Below are experts of layer 4 (counted from 0) of a mixture-of-experts language model. Rows are named router (the router's row for the expert), gate (a neuron's input weights, with its number), up (a neuron's input weights, with its number), down (a neuron's output weights, with its number) and show model dimensions 0-159. Each number is 500 + 25 x the weight over its row's rms, rounded and kept within 0 to 999. Numbers have three digits each.
After each expert's rows: a language model's description of what the expert responds to; "comes before" lists some tokens at least twice as common just after its tokens as in all text. This comes from a sample of Wikipedia text that the model never trained on. Tokens count by the router's weight.

# expert 1
router:477494463467529505458516522509491490503493497525464454485536531522494528500452481525518496522510526502460493554536486524489502484498514486529519507460486521488503483497495528481531513536516518504513493498479487525506491533497504496481551494468497470450529516501529522476508577517522524470483502463492474533454478464515510507478488472470479454511540468506564488513491471481522538531479486543502497520467442491500482489546502478504481520471494508524476488540514481528505503532492454
gate0:520495521508493501479480494563499479453498477500469533472450499495499510510452480539559512522485486486529489457522504464449508519496505515536471487476473567439548522490505543504530516519550490478475458499460483503518558518485503476487505518475510542458496463471508482492494501494490501505484494475495495516488499490528482515498494469508484464483495479478530509511542528535487509509474497484480451495487442486507495512495473531484534448458517528493492510520527468499492506508513506
up0:499463496505502505510496463500503504511532495556512510496467491502496474482558500492478496496590481485488477479519487511534509475494510496476487515519539483497511485491543522517475496492508527529488492517500493515475483449534535484535525508497501480512566544504506483510503485510509506476514478500517531498490520492452531515472498530480501508500536489511494522508473467479565524486485520470500536493516525573555470440474496545485534532493540502515473502483497516449477488551514489
down0:530490456496511503502469535554489524483470506488477453454539533552513510462508498516508520497521467458496505502514523494489518479522492508552462525508474491538491494466543526477494476487511493464469512522499484483517538498468496488510517459518483460489503470495538489535484530495531497516493508511517483524480479497500497548468525492494469462492515509533489534498552512502498517584489509469488523491546494540519525517470476486467514507517513553490512493522499494553505545479506531
gate1:510508526447465484508523545492503464510486469485529503489489525468493492519491481475480478496508516474464499483499476498528476471526504507526498490525514508523479516518431508509498457524489460491500499528524513525509522514497502525533517476486515510445536519546526512483498451494520548499509497470456492517466469461501507478478473496426514497464506503510472469515456508476495536470513481512478492489529508501500515488427501547512575462483452496490537489491483492496473526523498486
up1:492490497483455456502477498554488455441519465478461502509445542510519456520514464519492505498501522478525531485501551495483557518514507451503511479531463500533519486515468488511465534501519473501503533485504531518481470501491506543495493494523529508468512491526524539543540511507505478542491514505497488470485507505495506531502516523481517479495544496472498479514498492525503499512471514498437507527492492507510544507420507556503531496479507498467514515490468524546478497508497481
down1:543503490492463511494496523562511529484512534499500437507509517516520478509471520488458507486490508482504504499528496510525461499516494517487468512489475543489464477500525496533512461484452507491513485525492509484469499493507461512484516464485482497508526468504484523527511497488504510440502454499478466483448517518487512417481520574532469504481489499515501493510500536509466511539509521446513538534517522506494467467528502476508480472519520515475538528503507571489479514522469498
gate2:501459506478463509458491492536517491487500474474519500547512511522469512498501529489518471477476482486534480544498479459544508509483466500466513469515494515454476533514455510528533488503510532535519467500472527479512521509533489493488498514537500485498543522526525482494480498491555503517498508501502507525482526506521462520507523527479497499501480509487544534497517447522542478511519495501497493537498447462479465447478447471548466515481525484500477468486455505500521509446450474
up2:499500475484476511489514524475514488527501464465486489499490511525525507464463492468548502512481457482554494476539530526503499492490491521509508479463491532464453488512489520530542483495455470534533439487511490491469496533559500495450487481528534493489552481475517504528477436493489491501548499532513477481478474520542510490519493558503498476468519494508513525479507501526492528516498514510515484496538532546493457491499465468487484508496502507519486474499496462478542469490481456
down2:520502496495502490504515484525478490534505513509500461435518419483498521494515525509506519465495490516536499490463493506496498512518519505547482503500548488522476502483525499508486488514513471452504507487429497490508479565423492492484530531534515482520531465537532502518534478508509505533515520514514491504482499488515473485502553506546535509493471517513502486459515459495543477553515470466513452499497488490509451462506508528538530537518469497521500493502485483467496499485473507
gate3:520531445453469525479551518491458442470504502498524467483480497480503507509556504470491519456481505504541458485471512522473521529502511465506493472438514507518470481456464491502523497528500515490517526470526469466491523496470481529486531499456477477529518494481475541501505506528514483475515456493524464530494479515470508501510508493474458493488469534512532539500503488487503499534512515489491476512464485493483507478543524463463470480527492543499518472507485539506449490485489474
up3:522488504442514510510521513492479478455488520480495537461508506487518500505552469510499514484518508497515506504471486517444492511490519459515504486487510479486444501487486485515503522510481521474471538491523496513471517531473451549459459479502491502529455499490497508503520532542502520452500458517552499517494484477479555496552497498475493511507491484504525536522502506470509479538491488511526458515510450524466521466488481510502510474503468507506502513476454556502423510491501449
down3:515523514486536524513471516541515457461471470465467481458497513449444485483521522498534487510478554502506492461500533488453492509488512488526440471520499466534474491503503471507513477460536540500507517490492507496507490526492527481486528495510503518460522501540493535495480464486483475539528517479484490544479547536537478489527529527510542494504480489510488481483491508521446495442499482483544509526458487483506495515480454498509516509527509492445481508505475489474489477538496499
It responds to: Subject pronouns
comes before: " was", "\n", " is", " and", " had", " has"

# expert 2
router:505515509467538503483525506481490482491488476542479503495512510521516489545481497541505525511553501485483547533517489541532472462503470515527503478491480516482473497508479534477541491517535492511497490504470489514524484539506496514507510445480472474498491473492525517476537556488522508460474532512467525532461512458514553522483493482459460469552514434507514484526480498464513547530489486519490475516460462486477492485538505496545484514486495491492473482514506497530521488556519478
gate0:501496497491521470527528537495512544489531485545538480498548536527496487480472487524493498499502501524502524500499518529490508500502501541546520517516508511476556514497522509506515474479470545512517538516481490478507429531483546506482508476511486519514486458493449529471526528447499467514531480544487561500485513518521491502490479511477476551512449501526528479503481532481504492526515535482513555532510500518494494510486551516544535483488479515509478525520476534508499479494551501
up0:488510509519502492510465542506468485448503506465520505475541528500541480488512499494461514487496518479511493534506478533526483518532475491464496494512475490507504533505532462496537488524505496528451496458537527485451529550495453537517505510502487493501496504483481465498547496535495515482483471443512533483504485513460474453484481516552481493485546521510490499481548480471491520511434461516468488514503503521488477521474518568496493537498489521456498479493500505503504518461492457
down0:470498485531501500535497524483476475500449512520531507516436496508491536522492508531476535445509521482490491477460508541499477507520479459501459506548500479479461493520513528454523535516483550554470483505500500533478504518481509509510556443513538533479483485476479540482497491488486461554458432484507493481480466463474502513494463501505525529489473479501509473514476512504508555493491505495505494491510511520499495483496535539492514526509471518494516482459515486475493498532492523
gate1:512472526483492481445538493477501483493510536515492550516481513488485487490516478538449498516504523512528552466491523485500527485502500492492489489494500498494468485472494496517524539528519488478498485541490460554538495543431488430512488477475508498516503458513534539500497488487475503496524522493471507501470503509521502520511483484515505463495546495535470524542501517491497473496496475505535513495494480487534548472488483496509506548506462538523527502489514524569453504536475443
up1:468505493522457500548531507487518535495503477478474496525494524500537477472470518470561513554470461493468480520525474496528481455531511513516507494483506486543500502498536484512491495478496494494468512511514433501455497500488476499478510470503472516517486517488507432490532496472510526481514513449522480493506506529488452461491471490496503517562493490525502521491457508531496540480507531473476492500490501473460468485498483489513524540478531510491472491471481503494494513500547582
down1:493506490479537517446487500496467480531532518511512508489538526490534462477527469494522509502492493517467493469487514509542488488496498509519501495438491499433524506497510511456519472484532485506496479506518471509482518536483499509521471488525482480487508542531463486488481478513540498485530517516496536498501476476466494546531481503449533517526446482436527486510473531497505488537461526428508510460531519515474502478517465520529493474491518466489508524554502483461501489495513461
gate2:481495541509538468525515512509496496526496489513520492487451539538497496477501498488489537508487486486486520541432530540451507495478475515497473479498521515489476501461509495466496466492492462549473530539485504512512472555556483515479460486533530530529507527557505468474534497475466502473518532519495518499494481508538498527479501483504475513501519491522511527548493545471463490533439523479479514492504506480517493496504463464505492481485522471533544457526509525495515498525475499
up2:519460543491515527506507529476499511518496501533507491529498455508484465503480523510521458492500462448511517506544569503477528496515497541523493521445494454457475503506488508517473502494499492517443508480525500486465482520462493486483514542470466483498519528491523444497504554511482500467499486521484456487500534473475487479516501572497510515481523526491499466477499492534469497485491474475505467518512468481486455527532543502476498533503503509473524493498495513484496458507446528
down2:482504493486506510503485487498509485479460493476500489504473549484475488460462539507473455444510494497547508505520477498497500518510498540516500506495510529475482501489482503503547515528466545525503523505498460475506516492508488524480515535501501541495493488473507452505514539561572510485477477462504520533446516514489504490526509473503492465480495537513500463436495469506506521502504496483490466516471501518522460485533495481474485476500510505462440561462457496481451497462494511
gate3:504492473493532507513508479515532522518453487512489516503493480508478423472478461465461499489489523497483446511518532518500511460514500477541434487481450486508523486485438547476514476463464512528490535523468500507505487512534524461507486493514533491484567489506548481505460491503531497498472472493489501487467546506479526493511495508480532511462532494468504539524439505526497510496500510515524478538491502507487501500499521547466494514512482487510482500464529519484488466501509468
up3:501486477490489461475477480511447497496503467515480519489470471491480498495466529520506529524480491481478455510490495485499486502505501489503450455497431507472507505518463494489533419475498490491504453508531475489477511498487466494468448496584487526514534477501489477468459492520503516521468535478494466491485444462535479529483475495517501519473490507521481517463477475473494497515501515469529516549525458518519493529512483513512480482539473494477478536515506468524494515521484517
down3:521478498524513469525534508473510512497515528530506487489495518505516477485526515493493536548470513477499549506506514489507511533494538506464544531543504504485516461494470437538504501486474445514515507457497499547505475520452511529528469506437547480535484465527485525508484495498530523509528537513513482519516520478461495473534501519558501472499512529502500490486488504467502445521519451524471481523517470509525450480487489508510528474476521532500499527507513501490444489482501529
It responds to: Past participles, verb endings
comes before: " to", " in", " by", " as", " on", " for"

# expert 0
router:514482485484508509483514518536476484561489501550458507504517495512507494534459461551516539518516522491501525527536456524496481493550506518530564504489473512500499487480504497466519531525528520511518499468464504531491481516489504521503522503492494482485488490513533486475503539487523569474489490477469467513483479451540489511471470478477476508539509464486512495484475473456502548537467507529477478509477462498495465498510522495530483526461526494488477446517512505518504478497491436
gate2:459537530530510431518478476521448516522485539482455480529499529556525539499512478507546474484531449492521516519486531505534454527455522511496504533499466539511518496518519500463471500519507525508516506506502456477497485483514481531525467500486521472497471480499505508518480498467503498488512507468519500498520523490473489496488519469485468478486525505525475489443490513503486518483477505502493494530552493468539519547451487474494511515490527447501454497494513562483469513520507488
up2:538510507517500491452500494514483511510488500471502522508520509527511520483471506514528504513476522553515504511472534516553454488498493513492534513499458508460507457472508476474539527523556473487506460483529492509502470503493506556496480473490541444485487455508533516491503520492506485508554469449520525491523498496469521530493534477469532496432515459511528465451513500508491486492537503518504478482535481541482524528490489493498482499476530455557459499481495477483520513504499506
down2:482506490475500511530482507495501464518476493467525530519489479547522487516493448503498486461474511493518460537481528491509493463551527524488493546499483506496479458505502502509456494469474535519487458495474472443513524470517493486506464498526479538506434494517491499494526547518515519508527471516475513489488513518514517512509528494468536539513503500515477566519491517497532460467472468477528438492500518563533515497515468512521500511498537492496445504477499501473519531485478470
gate3:516528532513486462511511480552556527541484524517478488520503470526525503495468508492500528494456470542474452519489483515502481502546485477489493503494530490535490494461478487524510529502492518511503532469461507511479456531492532473482496506494522506494524511489513509469468489424519504477505487483566497489487502519524496507499545486517444558494494498478493480475515453502548513526480505491534568500549515518491509478515507505510510532449518528528510511483459511475488483496477522
up3:515484479501479552486494468494545510467515511514529527510552452523516499486517537484486440498513540503479477486526532432551501520494505495498488521499486510498498486522504506536506539517484479500526484494502485498551506509499504490475511507503507462550471511496475510478453494506517501531480457502514494522494502554449525524494527458554497497450468491508508458550498492523451522510493477475535500525483490483496510521502524495466467479483522493491497561492521444484487529523483477
down3:488505524470530484496492483494480527535534500469481510511534491476474464522515470510510485506524547518504521491499485438494522550500457516511507563537534529532470518478501507500522515505527501545498474498534502522461501493497501464464491508473499490502489544495501487528538454484547488495498503502494475491508456521517457482497548524473491536534475517493461489435459481526497484493466526482565495491493503530520453466462520510497469516463491508472501474475497513524543518504506499
gate4:490509493535530483545486484541488507497526514503510521543514507503535496510517498505498476495494535455499466504519492517472474494476529463474544527488509496500518574494513510480535470512533449516464518495505521505511512505518484506458512477524455473485450447474523508513494514508528497514526501547497516508495469529513512490497463509487458485482473541548470514476494534477479513504527469475519509463436508498470555471460493475523497525524503452521500498532512559519502479522521501
up4:536495487482500519532512514448518515425495479505506456478473518517508508522541498514490510481512498543519475505498502509533513491502445482486477476527516516506523482491489550538476499492453553486486550511509494493555522526517480527543513465498516510515492483541477499505461496513476538501490521494524478472499471514488508490471524523483466533499516510495481534526503468486498496538475531550489523491527484517527487539485515482492512576477462505505499490434497470528541527482526491
down4:466498493458512512454505506449526525497459461503527508496509474500510514473483545510509503546486448468469507497455542517486507502484479498512474477484481479470535485495476523510488519472465497465509488499505517530538481503479486518483487523465551539489548499507500508470479488523495487453479449503509520487503482501464441491468535501515452530508516512448530496466494477497510476516487495523478488497508508479452470498566490468514493501494544531503523544504501537514539491500469540
gate5:488512467498477513512426491511520524437473523531500490571543487465490498557470486465481511493516530554556479494528489490503503495503506543486559512443519524508462476480466497487470473498509497506533463495476502506549457506491510496486473536515528479504492492536488479481518500480503462484489473543496491498535509502512514503479494511480519497512495505462524546443472491473488533474481519513499513478494505502532508487513513539486496484497473496506478509531513462496528465526497531
up5:471509514519481452502509494499493469489486489543476545516476480489471514540539505510482503497504515524512536470531490483447473466489526491468513480503525476489547511469559486477447498549487504541516551461521496497459502492528459461500485489486507482471510510497491538528471509458516492522481485507515470478505454496504468482498485525507499458459509467506495484489476466474493513484484516527500468476563514518550474504537481495493483485516516535484514510479518506499455460449499532
down5:522486514490521453505503507517527531485498511510510471504531533512495546494444487501456449467518494485525465486510547515502459510486484474506490518500489538516524506539502504459514494501497489481483474529449524487530502495496503521517478503529543500508480525551484475500535476512544477515442503486546536483522491443497505550464505495497545459511510495514513503548501511497511499465531508479508477474460461495510507451531503540520505507477446528509484556497492505505473512476527530
It responds to: General history nouns
comes before: " of", ".", " was", "'", " and", " States"

# expert 21
router:500485512474526487481527511488478443493484483542474475530512523526507479513475472540512509504518512484486510542554474526502468501507491485544522479503470522528499519514495527500510511536490512496510515482478490544497468539488486497506521514477496476502497494502542511509508525517518534458440534471502494543468449481550494510472480499450459470542533479538549493488492496482493514558462508510492498529455504467482479490524522488533467529475502511503491478517511485547504444543501468
gate0:495483477518553501516479504515497481477485545520521488478492501546504481537469533465506506532530551510506464514515505528504468504532511494501504470525499515533498527477510471486539517497549505451511470516510512448511498480464513488498519508467484506505528468475499523537471480492472533459515468492537560521529537517516470514540484475465489479449501561481490555500497492474478525495520507504482498516506513500536523502529481496501536494527496429543497514502492499523537453487509510
up0:507466523458465484495501494475500520481532477451473509543518524461502500481520497522498508526490447482521508490462515449497546505492496497472466510485526472432513485487483501503478500519495498525503524498499497551468497552518497485513445507525508552453523487530491522476496491529486454482458521483475463523471469468499530473488548499514480497506499490473508463539484512499520510498476495523520471490477477485419515488497529522512476507510506532485509487473476521506495569501526505
down0:503520471523489567507492472467474506478491483474505513478506481469469469535519533521455487477498503531498482499455488529512520480528508490491504515483495543510477502490514514511550464536529490527489508503504497489490517517474589492508477501478460522468517461477497500524499536486495531488478465567497544500470518508445476503485468472532479513509492431508510476462476484483469497513528541491513480498500524527522473512492529451504510515481553495501496506482512521490469487507554494
gate1:496514524462491518516531502501530495455482530503491459529521476505500496501505521512487489446470469479525531525505471510498458484487491471517457469490538511465494472529497481463488493517473462480516526490474525433461496488535526432483496509523460516513495507476506515527487531478487463507514552470501502514476484487512465474447534491495506531510468458515494464515456476519520484545510496516500498508517530473567509503512498504491498537470515525515509461471465512522527467519514527
up1:479535506504514502458516527457498475554492527510476473519493485480435540511483507531456497495466460462490484516470504458480534533494503565482479503520514478503516454459487513485484520510528491500537454476531528490523499514523535482501489497444510491511523487496511505480505495482516477495507500548507525503474548524520531534511499469485520492482561469527520508501509529523484513436499463469505483512508516488476537481495490492466514510525529489466472508534528483485493528504451526
down1:518473525448492498497434520474476520514470520465476507465472487501511519466507509473471499455497481441480513498484438500526457481500506507510463499522498519506515486484488515513502433501535507486490486469507472500481529490464506489523527572504493498525535487517527526508479528499461480522512476466535497488488512500446542490525563504482514500526501481475459527510519528449473506494443473501516483525475478525532493515492547512513536504512505524508504459489499510499510505514530510
gate2:516488492477538505536517463497465513495542519531488485550501457487488503570485538532487488540490513471467495513471507523499518471452526481564485464494542490518472457508475471497534490530508513541519483534518503505480471528502525472533483468487509499495493455515494496509468504528500472520494519534545478520490527536532479504477486474429492498532473493495492472479525464524517495463533503497527523545486488520500499446520504505532470532527492518505521494502509500480478519490469498
up2:494478479527493493492452537492513448484503502482506498492475514567501502486506495494469474458461501513507506520533495484494471518580481502477528504482521535499508488488515505480509505550516497440486529474475518510513470430574479501502476482547539498513510501493502501515534533527518479505501463472472476476498507493470472503501534515481478481478523474473521505493490506536478492473478532487475522537518478456500507498535461511504478459502480469484527508517516442547519503491503529
down2:487490534476501509512490497497468480499455486527533498571518527479503500489467464478486470490457498487457499514525522515530478537482495516545468520447484509511486499514462504518499516492486494481504479503523492502525555454461511484489493485548455500515508521491534478523493523508535475522485491512517511478515482532514566446513522491493450476537549511522543492500521492486528442475528513502468481516490483500467486495545489468537483500511494447488506490496476493483494510538539529
gate3:532482547508482483488516522498544502482506475541550496464526518473529491488511535516468497544465496523525492508470511520484462496516494510490493495493511534512519519461506519510499545497516498508514436512484521502497503489488479510478530548439452525466497481502505490510529504511503515485564490518506545481491467475505494535505525504516524440492544539511491467474532498551534499551515473538495490513484537506476514489464501470513489520508468524501453538499519466494485449533500503
up3:490459483464538471531472496455480477516457537488521489529525488457488521525549484549469524513517457494522496522480540503494524528482511502510480516453519500502524485462515525458495485486502493455511524490517524506508496471510524539552482517519524502520492477499491494496454512537512492516481525512538455527494520465495493511474562461551495512487544484511503483512522487530517464535472546527486502522535508507509443510545527510512486494520478477516507480479471508506516508497535537
down3:480470485497501524455509493495462508499506511555485475518518523462488460465503512525494522476462515508528509498511488464518492500534448490511517520508493475531509544528551489442475492538529512459481537488478456495479480485434519489481485471442534497466538525499476520480506516515509502486511470493449511553500511481515493495489531502499523471514483501521526478469490495481548507495495489517521502519525524482517540511480568510482532503501495439502485498443503505496488518461514494
It responds to: Name glosses, parentheses
comes before: "\n", "1", "-", "born", ")", " ="

# expert 5
router:508496513482544480445516514519482494485479466525455492518500501523511502531506496517534535513515529467490540523525476502498476473511462519537521517470473486496476495470502540454507520515502545530499518493445498519504478488478477488498497453461473471474503506483520545498484538511493523484486514475451473548477471466557527516472483476458454471556525478512503486510492469440497542519470503516498492534496494490510498496514508495516472509470492486500501503533510483538520445517522460
gate13:489520530479541453501497468531533543490470526548493516493482522465495507483496491483509471521488499469514502484482500473533483527492485466551482494485474499500493495513495495441575495464471507517511468492483536524467492573473514493494487486481484478521530493480498541474518491527473502495472510450534508502493475462493479493509510519540545498508524510506535561522517518493491499546432503524500511507503509479487487473503493510547456483514480465520554474479519496534493489498482508
up13:524543512504492516474474489491487525500460508503534516480494510505502515511490480467518515492490515515493510462505488532477498525456456462487470507530510513520562535522527528492442463499498506459520518498541507552438469520505496503483510486457526505487538509466509507437482504504495503536499497440466511506494500493495523514526532490481516490519468540454481529497456518440540448542453528479492523506513457487484521515522495511534476529490507514537511520504494496497501482495521517
down13:519515531451546467526512531514481536499482444526479456510470526492492524474471497524507504479451514525510550490504509525493497479502503486459524489498464490507459480509515430507531453496477498503510474490540475485457511488477495520508518491501508477477485519473529478482463526510523525509522501482492456452532473494476535502523491523471518491547531520480490495452492487473498558500481493486475506496517497498446527483511517517518494509436489528487537499526553511477493483513487532
gate14:494498538444487509445483483527504510502514520500524489564460516478502506512526481542494483520491513527514478541511548437505496465542507558475460471484478468470489529463493505482536504501488458484486488470520513524497534529495531506482486508457523519495532485507479518534493500492488527517509547523462525479466525526562506490470482464492493500496532515519496525484501486476485489526495493493488543485498507481510547481487527513525476438486498504533520486498508471473491515495481441
up14:494485486479480532528499481457522475447542522468496506525478514493496533488495480487494525487477486483523482479445440489499514473499481506534520482468517517464486498529518483476512515529521512512554502536526486483504548488493495515483494477493505484509522472471550490501451490499468482458495527511528537539479501472465497504524506495508481500484443458535468463469543517536499527506490511492463498514482494497493444493490522512491481489493455452462508471529455487555478471529479498
down14:511513514467503485514550495484451525510502522506477475495507496543528529536492511504485482467517489486498502482521517493491522445503528498503492476487480562473529497500528459534480539498448490515476502485524471508506506521489443525491503541499488495506510475490483489506532500496495509510505498478489482494514520517484454487452455478448533488515508510523530477497503499499542512494504423500522453491503450482513498513488524564518531511460491470502489568548501542474489538461477499
gate15:539483520496514541521495490521543471515494474543463525536520534449467539501483518489505494548502455483503511506532504535439497480500477477542506507480515506526525512495514479501450493518494473502493468497493448520492477506518476488502500461487494469514497523491479496499495498484480490496515530498522487464498495518512504514437478564514529519480504520532506498478493531489507524466512503473411527521521487457502550512498503534519481515512517494506456480495519511560515453533527508
up15:510511515523476505509526559491522500481519511493456497505531495499462490550488552475471503502509486512430453494493503498496484471469465481502500486476473472511499475474485450470527482500488489493489494483491501466522531507518474527501506434467452522511503470493511499487508475453522462516495512526543502470497456501456499458472507494497486494521475503493515475532518525492508519499498496479441489555531472538509510482530499524545514501456492495522489509476517449572490494466492502
down15:487486467504495503492492473497500536559500503505448531473509492482506528521498516495474521522458519501470508510520529506499481486505519508538503516512567488514481504484511507526530485501489508448482500510467519488491471529466451554509500503509463527502523510502516553503507444529437527454486510439490491476518502468484496524498468504520515485474504506493452501530436501506541477485459506525557513479488466503509498480541490530520508505522501480477521506474466522487523461461503462
gate16:512506526521486513494511487479495507521497490501507486500539526516469494483516509487499497503532481526470512511513479526473504514490449495468557491502483434506493545486488504495512499498484517501513472522469558551502486495559507563509471503473485499502526480505467469493479537474472513533529552486446475531542494504489457510489542512496517510505552469504507539517469466479504544491518485503474465445523519495481482516540468560488474517479533543492523508478523490507512537515514503
up16:490474489530530489505497522505485474476493487467514483505482464477562444484480469499495507484463526488520462479539510503517496514523523473519486507520528543513509513521520517503546519491492488525500508520510472479534516483428520476513515509500532490498480522510511486505473450484473470474482472491529528492439488511514479467526493510513497503477443558479517452474493555492475460551489545548513537549512482492500510495475559486492499506528489486500526510504477509526506469518528503
down16:480485497490559486483506505493515488514486493469518477480493525493510460471528503535524485477495527531531497515510493510496513527489441482472438530548471505503477491472490506490542497479487476449543447466522507501520521493461520537507514515439505478485506507503462501486456482485505481515515481513442516493507502500527506508502472479511523453510476557486496488476467468495501500466438504463434521493489524511497556520517553509493519501529457517507510495484505517518521479500526492
It responds to: Linking prepositions
comes before: " the", " a", " his", " an", " her", " \""

# expert 4
router:512458491491544493435552515498484507514476469529470517497512521511481505542488491537504502536512515495491534569507485513498508505509475520537516492487489489494505474476513529452538508511499509499502514457470487527527461536466488522485509466494480474484494524494514501482487524511518564460474527501471491540481474476518523511424467450452461482551504466507493485509465495460499528534497487504500492502479457507498496490505541521535466520482468487495482517516505487535520476518492478
gate0:476478494474510517515519503494519509551558520518506532485502501514474486533469501477501476506478509516531509531495504495499523477575521454487525491503494533479463460533513503511501530539490510511508478522497528502471547462447523531513472511520529484502519463504507518514510521557497510452481480539459521523504508486499509471454555498524477446488480521479503522474518475493485543489527531522502472477487510469465476537491492507462509543478537509470498520542494493482499492525470540
up0:496502552501472536512501495484481558489537470500443470507497527498546522499516507460501500490496469512490505539508484565513489478505457494484428541509498469528484481510495477522499520542525464480500469520486482517502478527448529520438504521483512503476570490493518462482462509516489496513493487489495484506535487537518470502499475508546518503525522481497496501501492445515507550494518490519489491543500477514490500481480508517526493475459511535490509515467474471532481521462532518
down0:490502511473554504512529466482504502530494525545494527517502519507503524501451535490524516474524503484496515471513532517559513440495493490497456488454491530521533504493522485474543473498486524529494464545470538484458524502516528463510488502447509494521534489508494505520511487515497529468460547520469500489503496502531514518533521482471487506522526467531463483503471488479526484513486513531467477488487471517472510499507502504527471485537476505479525442560481506481513573490485504
gate1:518529493536547514489526506515551464495516488480492502456464526487479487498502461547534472485522474468537431543509503460480479466463504482521506491498488539484488492491526521495494460512508481478510466513464513443512555513526525519464516497532504501492539514508477522495450483522541504485531472502517482511476451482518464463490517511543492463496482522479495455493509491508507513557525499515496517481524488490509496527502502548532499530480511485507505501545483456537521498503522503
up1:481477473510500513502523516484526491490521517492506487525496489482487498506496512499505531500519424504529480500524484459507558449463512488536495504470520518515501513489540496474502466527527457489472453541464539521475547510529538519481513483521521530484507513485493533487451509517527496482499487521534505495504448499508502452505513555523517514507479505504497483497510479468547501552512504483501513495495459498506540494502509553539537555525550519485455497520541477539514470519491513
down1:556490496548516467471499494499470526485487518549508445524484476522528479494519545490536465477491493480514481469508476488462541499484463488521471503560502503501494477517499473469483486524470486506472495484484497489509493501496490536511512557483511472506491530479524462550483494480548491508510536510486511462505487533475499560493508498529519469497481515477498477502471473542450504498466487521499466457528495538484533532529529549504521487523501518480513476513491506454519548515534475
gate2:519481513495541537508508484524535458475512489489537553538493494499528516502481494522498494512489510465502507497500466490487451494585509519485460501442501476520514465486500491494471535525504486487503491482495487443472530505502512503475517508511496517529461511475488529524506483466558468472502527499479539528502535494493441521534503499518510471478516518475489421519502482531462506487487453489528540511499516471513504446492486457534504498521505454485491484513527509485510509520529498
up2:452504487422469487515492501508486471498493482526501491520496502487478529467487472501481532502509496545476495491542482445532491542510522473528487495474484473498522479501515399510469521486470516515519479506485528502467514473481507482527491512488518464496530499501457544502531524493514470518518504470538479526503507449515428498558494514510543481472548512507482515523509488513492486492549537506528507499486537468521504502535481495505497503477525528456518513516476495478511514513504503
down2:513477531491472517501479487500514464510520511504475488487543506508553511525447531536483527496494496469508548494510516519533537492480494436486519511513509458535517524542501448495522487497503530520532551536495493456498494487508530495531530537515538459492496469493504523513487487501492471531513477542532549508467507512508473474504482501481501466479481513520512534490534526487493509440519471466522480530519524519496527443525527495486512506465507491445498481462530477476479483522496465
gate3:493531504477520489498497500526493478475513509546495483423475524497514537463510433523460527533524511573523495515496510556490528502414485505515492482507504504487515487511474509527514520501505475515501514484539483482519490470556478476496467489545497497509533519477475521510492508509476502535516501469503518527503488499476452494484489532465480478523532468505542502463469453525472507505482501496494506546492494487450516517484462515527528511493484481532511502507493510475514519552485479
up3:490529484514491464511510471514488528486517506516441500512476519465493482449495481532512507492515478522518436505462482524500516540528492482473456479508475486505537492501504528489510502529506529482490483503492517495490492508528528521505430513505489511510512506514522522492530535466513510505558473454500449473503517524508524541481456493516481486448529509527515487497461500486445500505527456490460510501451528497479491492489469484549515444483495525488483493525473503463550508546498533
down3:482480524487492459482465521513504505453490490532497473463534542503497518496500443530503480526540470507533495480511513483468475512537471501485539472551513550499538502496507520498529512501473499504460472479526501488491499461523536516531436502442528499524509472487500483478483509552520521503501493524489517511482500501476506481518483517489503497528501453483549507487462503535505483559501467458505509540501490524440501483488455497498507491488501522522557513490529471464512527461498521
It responds to: Prepositions
comes before: " the", " ", " a", " his", " to", " this"